Experts of a small language model: 288 SwiGLU neurons an expert.
Below are experts of layer 2 (counted from 0) of a mixture-of-experts language model. Rows are named router (the router's row for the expert), gate (a neuron's input weights, with its number), up (a neuron's input weights, with its number), down (a neuron's output weights, with its number) and show model dimensions 256-319. Each number is 128 + 32 x the weight over its row's rms, rounded and kept within 0 to 255. Numbers have three digits each.
Before each expert's rows: a language model's description of what the expert responds to. This comes from a sample of Wikipedia text that the model never trained on.

# expert 1
What it handles: Digits inside years, prices and measurements, plus numeric symbols like prime, minus, plus, degree; also words like zone, birth, medal.
router:099061170173107105063106134119116082124099157096126147117132146126088114075164122094146163096078155116077095179112146101100139173167059162168146086195103148158109087141103134159193141125127109
gate0:110147174121172130099163089034098166174111142122114096153131161107112097127109139071150094130170126101122146141128152112109168164129133156068151143122118140132099107153115103126138175136104130
up0:163167110144102067090114049099126143192099105102169105112132175176150160114140117119078197087099123120139114120160086159117124165106131124071086113101177177163134124113135197108156075151149118
down0:125131188118178116152172122126113118147140144121134204092096153095161147119132091099120084156131127091115149147101130169054171114087098172163157176182112154107168102150117136133128138083061085
gate1:083093157116111089105096110135174153175130135083162159070158131127118112156116088099133073107120205195115165115188132147080084142095093123140100074144159096133185095126108196158167128135137128
up1:104143096124083116112148104165171136146151162060108146153142105128181121173131051111143133155091172139184117123149091127127128138121180094117043085112101111158151165081167137120111162085097134
down1:090136103104142143116144094096131189174134142155121171095120130163094151179088092156094063161149143223143156095139091104106093113097136105127113113117140139159147176116120092147134141104114123
gate2:090086197129171120178104130090099108093146081083104099105100162163054107065108101188102188145137130133109141157094166150094156083163175138127104130072120147092076101101123211160140131137079165
up2:147142134130139095062095091144085137116086094175159199099180147156221170139142147100149139123104136115121133124156096101173059145108063114153173082163120145133152080104120066129152133124115079
down2:134073169135196121159133112107149133101120082094121094136097104124140127097120115138112167111135111077145140112128096085054104103131153128117113106119158151176144080100200100156128107164100095
gate3:168129085100121118120108160154079114118139089113161145146132177134093162138091100122131123113153156132102185125155102108129159119158164156152104099070159149064133170144108143100159095151154052
up3:078149142156153120078120174127166174169143087120068135133137129136136141074175125106109123154072112181172122136049112164194109110125147089104137151174075090123169092154097111121164158117074153
down3:170159174170144060127117146125107146164137146125109162174159104104178093127113147149117105145139119136114161181115079136134125080148148081129129086124048146113154123145142108091170165149151063
gate4:115115119144083077154113146110083122162116178125160102141067109081121172107130150149085217024099113127120113162083138127155151127163164166146168118170116125171161141105134078147147161087118116
up4:160178107085120158124125086131103127110083147084100109140178192140173135140052123177050097186160154087101125119117090075182108133136093114148164136071165083116125144099181091162136156193156103
down4:101198141130138082113154087102146102182120151167140103134117081116155154136069114140094107143124159123096086115125060053093090126105099125114118153159114110118139132073127110117166178168155106
gate5:114117146110082180085140110177117120112102160076076136163087092156121123072084094131129172127088194091157115113116115123154119125122142098148178113141153178149127108079129175127088114152141163
up5:140143130128144092085126115131142147136169152176077129130129179166106118104196138178118163144164124085116127130072187127193121221099145102155142144097139061162096130105102145150119112139092153
down5:186144176107145111133125183158133154066176114083149230140150151138123162116142160155099098109131125051110148099114153073188156089119136121075147157149171103138112126137183177081123161153083128
gate6:121175116166174152153155170111113178120180144114104175116074182137078136129122120102163153104110110123134134117110115140120099124175091156143112117082125163122136090097074087114087145085156164
up6:111128164091145110135058099163189150097140121130109135136097146172096083121196183085122106094155152107100112155113136151129115149051140101083097128179132091125093166115168187094149187109146103
down6:062124154138089119178190148141087144162149089111104080080106147164072076137118148119153137141170043154174126085169128169097157071150166139153128108089128020099145109112136115086143118119134211
gate7:162081143102120141145092106153080181080097154117152123128113168162103110168151119058158165107141171088085193130086164103148094092137085156162136118109114132108163115144170092157146082108156133
up7:130128148071164110132188116094114094138117082175119142106105119126144107125131075100130172122146130157139169116068155098094056111146086086143100085126106124155123080097159101158117142134129091
down7:165101092087122132141166125087111142167097140194139068102062117147134109117105128178109114149104140149126095067073066143140136100097206116142126120145118129109180152166120141137129100104081098
gate8:146187173123091107116147159129117083159050155148161140110098155071074174114174158075172129130114083110130160157077126077121123100117144178157143086180129117119136089101081127148118119155111160
up8:141132205164083141170086134093172167160145095100137158084098192113132112142089085102142133120148131048107100135077142129128153151122188216108108124104078131123145170171137076147150107159074109
down8:088183114124078171110175126141157141087187086136163195152158155130151160144156184130192141083101145115147138141208118079091137120131104142137117162145110132107124088164112117102087072093146171
gate9:164137095136139149164119134161169161173095106070132232110128152077172153138134076096150155142069169129109168202140159166143078179172089180175160124173152145177149110109101156195134113044143158
up9:116184119130138049157192092081110105142111147102082084074159091127176112138123123143111129123153103117163189126099179123155125081114122106173151127038140115058156202078171070181113167107104155
down9:171109120064107113073115084116083135144161105122157109125139149129179134075151168097126138167100136095128121116163153133184128180147053095121085108163188186107119116176129144165067120123123210
gate10:118118084178163152119112156063117073183099170084113134167115141169107150135108088140150132119093133097121168087120099093158178163090105111148169111100143149110113147148142113214129080105105041
up10:120126190155124122102168161120097107184194167111140087113170084054127086125151101099132162146153143160100118117171107096091137173143113201158145096138081161110075120151091116173126127173126120
down10:167176149129135115115144132079199121109161148140156089133138096095141123107137130151168155152115146181116104181136099153112146136154127132140151129145148127129156155117153156072108102163110152
gate11:149091142140157108146104141155099094121139117099175124072129201072084126101089090069135141085135118123136169179108176092141080160173096152135093065133150108179093128088071079166140107090145104
up11:098168163164164187148153081117144123121114166141145059158062124129109096095181098125056100109163124128170121129141182135124138156115102101101118149100155134147138129134081134144136125103159118
down11:193093155109131182100116141124096142108118160094178171153113186093148088154114147192057092187153117179086142125103143142171111139106179128120163126104131177126122080162090153189132160145123161
gate12:112125110145099103121161070162143168081144102093136077148081158173108166045094069103114120191101206107123135098156131135141110130125153173134144164092095146153152118159108171131070117157121138
up12:066150094089103089136141065083105110181078093084142185132123137174102123137130114186136117110150134149118174138091135125130090087108115125087144047110101056114109154093082135136105099104112111
down12:116131133092150111104093120112080135137170139165124173167123101123145131128119136164134117097162119117108156101089162176105138141150155132134157103106110169132094110091079119077112081099062125
gate13:191132158138099142150127098156080151113063244118119143104142121125164176098135142106131130172137123042165109115085173122131134080103160089140120078127099135144098100051208193132158140151169191
up13:122172113136069159140160083224097091092101193110156102097086171120131127101172198104119145138146108088162128149090129091132145100133162080100119099109138142154112134137130149086109146092131194
down13:069191116126065117162096135180171185134154142127178159040144176067117149124152125129121172103133117129117179128096102086140132140157129099118112100204118113165120134176030168176095107114124143
gate14:131153128121111096154133147129113135188126146112114170091082098123159182095111132160161130114066142126134069156094124078154096158115111103151100153128142141184141066135155109145187133155086126
up14:130131107189132100182085135111137133171154142148111121146082118084134126146132156193090124116093103105170082150155105068136142093118104146068168185109119166113150133120128149135105081205092087
down14:125115156116097122117087102150127145118138116122170136111181142093168134082119231104139128127174065181191110130097195132114146135138136164085160156131124169173145168115107144138073072116134111
gate15:160037152158180186127132142093063117153164132134121173094113081135129164103135141127157124129130080097094105120113116135196170152155131124154170126170141153135092159129121088169155112132094103
up15:134074185151158139174164151130075112179163138154121145111150133113118142119106080121139115131159129110184141096057117138152205106130058154114112151176075119093186161170128127134110173139116078
down15:166081128191122187157121163117126140137121132184139136200126075119124157134100088162153098108107090118154137220187099148158162152154157143145112166142131142132158156120182118108071107109139108
gate16:142178118143108091091170083132095057129174150123126094168186085179148114161124087154151157135160159123138159169149226138112136152130110145148165167091176137137110122113178153122140138083083144
up16:138138091153165155128090112089142100133111135098119082164150127131160061122148112125071117145159136146149082122204110143118111136097092063090125150092145110162177127127142081114136148121194103
down16:099119115158103111115086139129142182075117100139102061162180151102170149128145082124105125135148120154156132140161119104062117130136094134085119176057078131112161167154077161110120194146169194
gate17:116126131150137104116153168052077091114172103123115132092106093100135091098133149155165101170064136133196090169108135105130165125149095101131168124121111164156131073112087136093126122155119206
up17:169131127181152181133082183158094114141157189072146092121167125122145106126179116096162103085194110169090117096085154158139138133159145193175143140104170122165105177164158095187198180077163138
down17:099140149083122105169060168092140086123073088092147116185135154132168130108125102169084149082122092089090139134202102105126164138105128152121111125125109128132125104102156139132081143076106108
gate18:145139132099060143149097109172133079134070188100103163140158124136148156107053108161173133171150099043109169139112116148203074149150143121124154190116140165138119109110122131090144076168144139
up18:109091154074184085143104112062099113122181114165139088134125121106151117170138199142193055086098141158135138145097117168165126155075082138144142106174079092069099119150172099184126184093157097
down18:126068103114163085083107126117096092118152093148144115118124115211157099108134116112136161139091092167108120131094184148141153170091104108145108095137127144108113095118150125140174144129131115
gate19:195144187136123125120130116104075142180149144170108175094093168146122158123121101152100092070139119158111087122117090108161130155065138162088156083187144114138096159184163120163120162161145072
up19:116159063145091125071118109062100120114087130156195143175171099135141101157095127109134091110140139092105203130123105094144132105163118090155120137129100094119076132141096077185151118157129125
down19:206112166180164169062142100131140125118202111117114106072100151130055120102145112110125136109116143028146128138113124077144178139148158150155136192120138125138113139078117059130136190136157186
gate20:143159109132132136145134122106155117164120111110192114174169066077157122073200170114121123146119132095113100108192063163109109106141148092118106084141114160092090129135153135121117148194165061
up20:113125137167140126129148102065125117109133192149128153136157116123139053117183187112177128161074130079161106146108172083146141095118161143098085110141147145162170162148075056115091150137099186
down20:087097109158127229133139215191106109085120172164136139090110129150151031108119128154158126124099167099101179134111145137087095153117084175064123142083192172090130068119144111119134125178131101
gate21:194122140129154066103110171072123061131116101123164111104061123119162166148135150157158136100146114120135126169124149129111210152183118106112150157126092136119080131057109142084148166190130096
up21:114132103156128031100180106153174141159141065169127123110104130077165096118111096164169120167130094154182129107093126153046190108188099115097108150096143143148163085140162158057158120134166139
down21:085142124099124135114130134100120139165142158131130065112046105130124148164133116112111133161134119143154168095052131144122089088117145099122098164111142124118128114132142138120116137105136085

# expert 4
What it handles: Periods, commas, digits and connectors or, to, and, plus word-end fragments like ch-ill, inf-ill, J-udge.
router:119064170157135122086085152096089075119083188111125154108102171137114162076156126127169147098065185099073158164072187129177139138130142171133173089156102189163099082145101126135208167121131131
gate0:111163142150168154123166137039148176127138121129105098166156152122058082123148144074133098127175104095151135135145145136130180166154172132101167136111114109121099093139133146110109177139116120
up0:148183090125121086058105042110091144161127090098121127092133151198154140092140117127114184094071137139105089114149045154092134150082122132106119120071199160134158120151128174126168095162152123
down0:168120178119173100138152158141125130148142122154095152125089205089158183100164106109089106152175160118120119112140169118117106100063153159136131120178144110161164120135132082092111165125080198
gate1:125088131136110128124098098123138160175121165103143158066165124146118118157099088105135091095135199156084167083193104136100092141092099136131078087139152103115153142154136177125141126145125151
up1:117117062143096105148129092149139136137146186078085130159168123131152138155146076126144124160090176138156107087140062147124137122114150131081053096094077094139124170105171140124116115132095120
down1:138150081124150130128111075067147173140159140140127133124137125173147161160082163130144147165133165182154134091150109152118095103124132117097080170100084171155172122141161146118144142049140154
gate2:110088167125193138165108116108070081096134088068090113093086138134109121074087092192090206140106105134098113171055180158131180105153151127109108132089156170104080095091172194127115121194106146
up2:117135134109131106083089070147130183122128094162152150097154169156164161143130144113133114107122138120185097067157095091106043148119105112148143062151080148117125126099099080144145166125086080
down2:151114146096109112144090118138096132126140122088082106156137106165136107107130150144075155063144170071150187153115122077111104140148105143145182093111113141127150120131141099130126150190088124
gate3:143093087091103106106132212154107107124133087100163134181109127117078139150112103107124149127128174155089179129153130089121128147151149179143089085074140179097142147161107158081144085128138072
up3:080134132158158160086107161158155153142150107095054102098164134156144138101132129119087143151059088176173155129074077168185134099096124110103157141179061074125156128128141082140169163142115145
down3:177192142150106085122139170089091130163141128171116194101113130102159121128147137104100101134124107141110120152122066129107184123182160067209158121110117112113118075154135104130163137126159133
gate4:094164091135072060079101120129127110145091181138148125121057111118125174089123159158086222059091096110100090158105146114147174100157134133136188096174132142202160128106132079151151165110113114
up4:151214105100108147134132093137117119074099139104154148173158179128146135175083105214101090139160180060115125140133105098160151154168065117115146170105137077127169135097131116138118139139136134
down4:123138151124079129077165092143141107128162140150122090112159074167197172192091124144074079146131109110112094162105087077071168080109142145106047107149190183134167102129143154107109142126071102
gate5:132103181113132181046157116134133109118121173067110126137094103161136105067119061173148168168101182054170114117113114115141169143151164129150167123142143136148133096111120145145116104123145122
up5:125123108144114062128110096128117172115172138120059126116070174185141113116163161159086174144146126140102064149106168078189105207093097084130124147113132065187099123075118147142102118184113155
down5:189146198074084184143133164195095127102166142133102193095165160144072136098161147165126149142139113068107124100138142166185149120136115113114119185107136129125106129183211181089160159126070165
gate6:108166140156152134142146143072120158142159161086080191099106184133143162126090121126153152104131104164112125146080113153113120138173088135158150083064094149142156075094092123108062140104182157
up6:094115126073080110121082067184159173096150115103140139126110132134094090135177179140082095072159128123116105126086142128140125145029132109045030124164136101103098190124135189058151175116119087
down6:109114169107078162132133107180142125104115139154124108128080162142131088091111175144118091152144059151073134131159089087143217085146135101121138121143092042077146079144150117094169158137164109
gate7:167090116107152150136085105152097190071102178107118156082116174167078140118154162080180185092120167069114144117088165092137115120125109146130154129128101127153196115122176057146154081125147123
up7:109136152117160060113167136102132136130120109140127138119103120137163127092156105121158176124133144134160106119084151099083087118165119087132104105123117107190110065108138077123124133117121112
down7:175172162129149106105137117122150094209112189165142133102077083132112115159105147175130125090084169210097070111166068155140109078098186108132150147091124079109129098142162178143085108140041116
gate8:168152173129084087113120140127124092100081143186167122152130124071105174126195146061156153126122103125148147167044128115066129116080118164151118119202134117101119090108056117136114113128116129
up8:126121173177093147187107122087140139160126122106132146068106185130134058109088120084157109178148116076090086141092166148130162126131173143117141143114106159117151142166121089133171144169089154
down8:096171093118088139147108146119112135147136092176142146159121139156157092141149156167172160087076157179152166169139141117124141059190153153132111094118112118135111165167100187190171091113145144
gate9:178103087131159136153110154186119163150109096058087201120143145118189162120104116091131147161059188069117143211149200168122122139114085141168116145134140139161141120117111124154128139074130152
up9:099154095093161098123196119108133086168106140108091120042141089123153098136141111170120168130149110121149212138121155128153089121163120101162169133089129147101131170095145092164099138120107185
down9:156069111134131058095064055161092131127141117147152092107098156160172136084160125155133153132096081112152139129125139118122116145125070099130109125117163117154145152147131133121082144171113184
gate10:111112099166163158075117132076156091137092148086097127181138154162084160121111058100168125103106166112133170115145160148145141150124127106153182084112153107113125129167149152207133078104104074
up10:103122175142113082121163158134141097169158173119116082140161059062154104098144101068136182103163137142109120108139114110103134144164151177170124057144103165112099083150123107167152110158133157
down10:189135126112128127126096135157164138122099117098113117124117110089168113147165132153100125155107148179082113174121136179098136127158154172195117128076140152168148113119133153138132165107119197
gate11:138113102110132087110069150179099059141119145094173138120122172098093161120096105126115186115168081127163172166150189112103113172164046139112092082113147120178090139091100109163160106129167116
up11:107147186193116179171172120083113127114120141152108103165089132135063042093193110093096079076167117122150113151167153128118146149081104108137117138130144113166135130149128088109120106097165122
down11:189090128094130148144151147113104136155148184069198114111081178109113102093148103130130130139104126151142108121102166143160138138157199117163135154150103144094127124161125211097153146103096169
gate12:103136131157074131112146077145147162050129119074175077157070145163136198097090115114107109170111178089101132128172101172154126120128163145126130176070136150138144127171126112129067131128107145
up12:107117115050120140133176084083149100162112068113148168124115139155111084170145089155158099092143156125126169133067115164105112074107128127111122078094066054132113131087113129166135105080151150
down12:125125112055116129095088109120113152155180155166167184181140167188152157123118124142095108083182117152096156107076165137159156114097139137174121113133113107084096110098086110124114098104143138
gate13:137139139126097085137090083133063106079080182124108139136134091114135160093117136119118167131118122075130102099081144126175106089080156083136105081108113107130120075081177195092138137124133155
up13:110129145148063141149131079217091036073144173180104111084072184121139106111172202094127179084124100096142120111076144134168110095099153105093131116086127115177123150143125126079159138096108182
down13:103144133135100088231107144121127141145141088148147174059105094117138112101186127082160173102131105134140141120102065052160054072114120117102108114102145070134135097120110164158106087119059128
gate14:147164136113123097129141127147068149175140118106141176080082109131154165144123126149162133155085145138108078177131095097120087167106124109152079129123180111198121059168161097135173127117113094
up14:129144114168117086145090101150127127155160145123140147143065128104145131173135138176077115140114101090155086161133057090107171096109136143052167125124165156128144102129138136131075064166111113
down14:118137093128166126148113101108140145146147108146157130146112147144177127065143139101097097112120084167145146068115196095126160145124176125133152118177124154140137180146127136106092097106124125
gate15:161082131155169160114143156142111114169161133170101175116078092156114184113135177131187157135086117098114089129102134145180163153180166101107158136154099171142115130133147101152148141097095135
up15:125097152170143091187173144174137112164126141149130124101135133117120139113102088094123130166151134119173123088052125111132175078145115129073118173192076152064157130185137136113108170113115109
down15:182104105164127181180115167114186160121048095121119160171149094139124147116122115116108096148119090135143147230142165165108155184095138168138090150153150135170171182090138155110087152083106182
gate16:135177143124096096075141111127103035139166149141118118158147122185115119154068122177160125149131158118125171153124159141110109147144121163140177183108158098105096086131144139137108142102069170
up16:137120136128142194113111128094155099121115123130128112205147122111118083132115098103067110123092155116139140100161090138097062148103098111079147155093126086125149129123147090140139141082127112
down16:134129152150132118111089157162076199107122096142112079160156176095139100182140157066140089173116092146176223136114077133065116113142145146123093178106114114101105162138122104095142212087202183
gate17:136136083163111073090152152075040071137150132106135155048092119132135097071114114141167085141085124085180140169094099067147160146153112119137149082110075160135102031089088160104129139182079144
up17:155142119174153178123077177113165130159165178033151099133105132108138143117160120114133159095149157191098061128102166157106141157131152194178183138087145144185129218168153068139177120116173132
down17:144123150090131161110103173138156094128204107106082141110134154094153159100134153199101147111139089128087108123143137170134116171158092156132132130182109094154139140093108085114122131115114145
gate18:172146137094057167103102111193115097052072193071114140141132121124145179089089103148161123144131104070119178148149137118142093152132116158147160142122146149154124104097114143074145067140120135
up18:095133137061208065167111121086148131169159102145147116126128096125168113161122152168156129086090152160099112173077099154210150124106088151120128119177087107041140116148153131184131230119130063
down18:166095136104134123106128110130154163089100082133158164150115124190131108142096128086141136091109125067223089150083159140109092170150115123142055101142133162127146121082166105104097172161160105
gate19:153126165119139144097117136118075098176139131160116180078109234135085193116134108167148072084122138121110087109102099141146098109096170168092146037180117104152074144128161137162121132134138124
up19:114156106123083069092123113112156105136085148160195131159159078128146098163081150084135143117155147144130178170138118087102168144135077058105117139117131082144096161150104098214181117161130125
down19:185142185210105136070127134101086133095155143135122155128101093112113083128135138106146097076093141108169125092110147060127085145146126137146137160125114056109075131105107108172171159124096105
gate20:130138070130114151122131150107199106172127064111147114185170100155145120108127096096132108155121127104096114116202084171126122117134151068122113124139123145087098146102151144159128135168146083
up20:106156129145123094120104089048113071102111151152159154180130140069121100172159190053196137141072136088107124151124164052151149107122182152088085095139140143172168140155090072094075130086107151
down20:094152139115138195156111189120057095109138098160133156096105101107090092098079132125160152114126121105152108151086074100146118125129102120061115087134163170170094088104138096145185092131144112
gate21:174104137125166069092135180063104079104116079105137154086107088094122145144141133139128143114139129107121106179127174140087210149183121096103147135153077148132088110061100118126152186200149092
up21:122121106165117103109168117175131156122148092147104124085128098086156106107106105152144088169091141139165138105081140170038163097159101072052120142120150154147139073174156162079130133118214110
down21:061108123109115159179157088110131176136104139121172058128130113105145165130123075086109120158133112122137134115118122069138117133158190093077070166091108151133164127133116160172087156134122127

# expert 5
What it handles: Line breaks, blank table cells and digits in tables, plus the word past and pronoun her; also near, ·, ?.
router:122078141163142113096065139107105078111094184088146180081103170165092156087167120087148180104067168103109136166113168128158135149175120159146160085134090155147098108138124094137183169136093107
gate0:099104160118159129097154147075109169156113100137116097150150132115098096094145152043145119141142113112173180138147159114125149126128136111087162163128113120142122139157154084095142191150098123
up0:118165121170093087094110031057090160172132084084131140090109187185144159103124116119078177119081129125091083113138101196103140163132156148094144093120186156114146098156144150185124088141131173
down0:168185113112162130068144123114116089134132117178100196100157147122136175146116069081125122132097153138051135156191136144109136112113104147189125144125102151137121122095098044161156167102086145
gate1:098096153127123094117103116110140166175134131075162192065154164140103124155102086098142102105119217192104169093205102176104106114088124147150096109131155101118178105149092186158139126159153153
up1:117135106141135081141144103170166154130168148063091172137131144162144121165123071108149134157085169165167084093156076188131138087118186109127024103097080126164133137089169128143108148101127157
down1:144138106113098103152156109108142194138153135147114193111129128182140135136098117138164122125147157152189181110176109135067076120154156123141119087048144103178152131119144118131151131110102164
gate2:113074157113153153158099127106093095067125119075117094119095154129075120075136118213117221111123136085104144171093137158100130094154173139137111138074161141113096097083170180154146119204104167
up2:129138113107113095082065100144104146133129077174166180095165182160182201159125152128132092099102113166159133112149109104137105144121072150155174047176106132108125106100147090133135162127104053
down2:102094152101154083143110140157160129075135126110061095139154111107151084138194168113089167146127133117224184110070148120134083118140088127135159099104144131131132091130200099158111118115071130
gate3:158090069112120116123141190167114109133128096114154135165091152150108153151114074150138132100168172159113131124124105117117162143143135173139079122074130140064138158157138160072154113095166093
up3:092166137143151158087092157145136171167135087090090129136134150113139152095169145126068099158050094197149164141053128162153154094148154108145147093186060103141191104152106078149168150095111124
down3:197149100130115075116127116079089150132139151128157146161119147120106110149105151160078115051105167110132150152135130163126129134131185070176112106184102122089179070078129122117157172111163104
gate4:106104113122132108080166168103094165146116149119172134146075098071147145099123169131090192065099101100099089166077111100153151114177130179162196129173109146165168143130127071176170158094088109
up4:136183088061113154137133101091113109069099175099122148132186165133156123163066142165095069158170171099117108107116112099170115175123067128121166142079125057104113141091124085153106136172141136
down4:124200123119177132143170132097101081169176125174128137128158136135174118166110114134059070121087106173116134153111111045114080097102125128085115117081129153150129097103097120131186153145104085
gate5:149130166136110207097157107145125092129110175094110137147068106150139103133107080155166127159075158077147135126134096117169136137132141138167145149123114136150174136082091150131095125109119160
up5:098095116135124065111127100104116172111165112162064129145122177200112121105172168175100184119147145147140141131062182132177111177101142128128138122106138078159066105101148167155112101142118139
down5:165170159127116146115100146135131120090167098098144228116160144112103185130182156148158159075133124077115097110136145164167162095146093089104111176095121116150093168128158152146180165213142134
gate6:146156127167152163131186190102147168144162142140077181100129144145118139138125117113143182097047100131124119122116104118158111151176089181142131159085114126157138100093099121097094134081140146
up6:085104177095104135129087067154172141096147117108112130134092158171117106123165185100123101069185135122110093135127134137108169096067124105075082133155128133113113140100150164063171171095155097
down6:144159108124130151118167094158116155135155119144080083117135126166124087153106130151134142169157052126137151107169112117106162072108076106120124128142148090075129140089168108105148158156170123
gate7:153066110090123140130112136173060178069101183117130122093119194157083136156159110088174164100106172107103163158097142100143107110160088131165140136131125185117186127136131070196166137076144150
up7:128095131108133084109158153118108099140138092151103153115127117105135169103125121142136172138122162156172121142089158094119081113186099075138121135118140127192141102133152078119163185114100099
down7:164100147103136165115142128129142116121077120138112126118140062102145129154082150165084162127094113165133130118087084103100135099107113159151120106071121132130134066183170191151087123116087103
gate8:188179181133057088122186163111148104139098173145193127107117125099088157132158136097149119108138081121130153176021129103075090092084114170152111043177112115120110102115081124132145092140139154
up8:153124149134096150185105132105169114160136129115148120072108172088122088124133144076191105129136121085102073139086150090128124109123154140135109154140087161120176152130098092128150132126101156
down8:067155077127078095121123120092142116191173094125134163137102121150160133196097142173137149076032162174111133151150086102114111093176128111160116146112091094146177096149114142145125104115172137
gate9:172140082106144103147089140166148150152090119083130192103141180100186164110123099086155131125094162091108153191126163153142126147127122153141130124142152113199133134079087158193174109086130151
up9:103133120103131094132187142116148086173084110075074117036162098104194137135120115165138144103116096133179166106095174153157077127145149135151170149101156114072166182098179094184144141122121179
down9:171079120101096069102066065106099136149168139118173082162124108141142159093141123116103124163131123116159106152147151131126113101150069101170142107144145160117141085162109087131080186187136161
gate10:134088070155142147111121134083163052178076134096121150178160153163090155146082082157136132086087135074121187113142120121130136161111160075161151106108100123112121122145161117202156073103104107
up10:120110173175131104096126132127109093175185183127137101120145073065192070109131081107110156084161127135120087105141127100105148150153117194130132062085098179109101102140109137162144151161148146
down10:101191146137131111135103093096209150139153120141169150094082119131121163166130182147193085156124130201072145126130085171120135143150142148134095172121168121175144114164128115115174125141123129
gate11:128131140180134088128118134164087096156155161089191124086141168051161120113085097092130183069176092134151142155139180071130102180153083154115131064089163141155120120091116101136138108142177098
up11:063163162192114166154143103089153123095141162126114086179052160074085117157162091130083060047189099133172162105171178176133163137120129145094111162104142139156139113154090138165096123133160136
down11:137109130141076152150123180057100109120164182090177142147073150075132140142138141166084154144139127116144123196103122156146074073124200134119115164160092096140131103166120116101135127109144163
gate12:133151112131083082122113068121144175099098124094134107131118130179132193068103088095099129191107209089149111116140105136150139144139129112119115190109122160145157105166124158160053135117116143
up12:118126101106095139137161116090129137150088122094117159119142166176123077156144081197162102117172162128125171129055131167109110085163137124070143059111082087110086189107086154147146108129134168
down12:099182089101153141068112112067065082139162170160113170136134152185105121130117088161188127109182131129080164137130102137175116157172123087090088092112090113121112090086097174076104132101101111
gate13:159105159155096092147126065132025108092088213139120162114141118104133165106127116111130143156119145056154080120097137151158118091075152072125121092097112139132115107087177159117132091138157144
up13:138131129157104146154135069190091111093136155147158123089071162102146133119149183121144161074141099079168118114092152121144130100112140077066133112120094147152150129162142105105114147074119191
down13:067148108147035091155110123119123135164152067094188153128122137138152147138191157088085131107126118118161206119133062101137082115152181094096112158158135128184094130116144141166124083154085151
gate14:122159113116144103142129147122106120182105145138109214093079100139139187120108168127172127147087170123124098172117108092144086180091146071166091164167130127214144071161168084138159150141077122
up14:112149088177108068168097116098140111177136139143155152110082139108075123183121174163095114146112113080131099141164114096138167121084163140086139191139145163124136114154116116144096077168086107
down14:073145123114104102157121114088142100159156091142115120135148120088168103119123208110136127135162045134140126104119187147079177127144162162120135176134113170120134177139137173161055152079138118
gate15:149057147173184191107149148137069126152156124165085176055092080115120184091139189105164106120080113090128119137104128124196176163166167141143176140187100172110101140129125072164154144124076099
up15:113081178204169118176195150142100117157156130160103139086120116094161122096094100096126104145112142102189103089077141086153173078141089178111114157169058148075172151152134102133100183115101092
down15:141112114162163184138087114158114155072052177168138160109122053111088160119142085160113111136115106140128165176140119112120147161131132157126063134149118167117145164069188152090143151078122149
gate16:146165154145129100063125089130107054126163129124071115141157079158140112151096127176174144141175167117140148118132189171115117167124104137153206203087190122067100104086150130111099163124061162
up16:138144078137155184127089105072147115150096131108107109160136134114115076100114111152120130122128141124129117096224087163123116149119075073081123174103128096121181134102147058116094132074164124
down16:159178179122129097087080097151108207057157086141163094146202137098171105138181141134163140155149095168155121135139126150130111147086107175085083131066113139105180109188124155106130163098140131
gate17:144125122178106094108137164072056096129162070129101155099055086134146115113103148180157072163079138122203107157106097059123148151147123114117179124114108174120100074065133124103145129176071146
up17:152113130198187120129059124129112111167162204062159092081190140124136128107160118088142129086134116215115073093084152127150127118131127203143145103085144110126131143152156099163168123119174145
down17:160137172091127161127089167132120091099122090140099142158119147100124134119110163212126156098146165159080140097171133094120139179141188181072117120162111061119079145115131130155123136137125152
gate18:141129127098073145112134104170139078101065189100088143139123098112157179082091113139152139161133101096118164130107135104176092153160132137120143145105140160165119120144099170132133067157144139
up18:119083149075191072156077134075076127151188124126133093147145147130155131163107142154176085068083140157085134168083098170183155154083074142108139113155066082067119099137149103140143199091140102
down18:110086173088119133107053148127133184089134052107144134128120171148170110091138146093134153130118116114155111155123155188123146191065089120126116102118115143150123123131087096128142121167099095
gate19:160090173168160183119111123092061129145155098152115170074125174100085143136147088148134102080124136127104122073126083150177131147080158150105128066152129095088070143172160098169156151115127128
up19:138147118124067074063124120135122085141088165128173130200151112143139129146094159112173107109161127130100150166109115052069124120145082085099131151121106121188081163129112102212141125176096139
down19:131150149168087091091122071125096126142207091069136117127123115081052150124165150083138067106151146110102120145106131069111101092117112133148176202085107138173098114093192063129168138161119075
gate20:138151114150106104124104127104165114130121097104135124151151086129137106107208108114131116147126162077116081123162057144101131100147147063073094117141123122113076157114160117124096172178135084
up20:120132106196189100116082144052093103074136162135117148154121146086141079139173159071184134147087160092138093154092159104104105098085178101049101121151101136185171133190062067086070168121080156
down20:118113099127125213140089161120092100124097139152099167138118178173151098099104197164140085155129147055148185087043106153100096102120091105099105138138130203082145061153133090081124106178114133
gate21:213117173123144071088155150062096092125112115107150158081098094152119162121136155136150137094140164137123138180133158135100178165167111076115165134103064113110093141059106145091140165197146107
up21:138151125131115041100173099189140156138142070184139141079150122145164065100115098144137101152112130156170161124091118190067124111153085085087099170112154138122169111147174176071136108118199125
down21:061146117141126110127150143115131162176108101118199057143091120135142158172164106135067097132098090154153163110103123091156135137124109149104033158125173141120163145095151169171095135134124113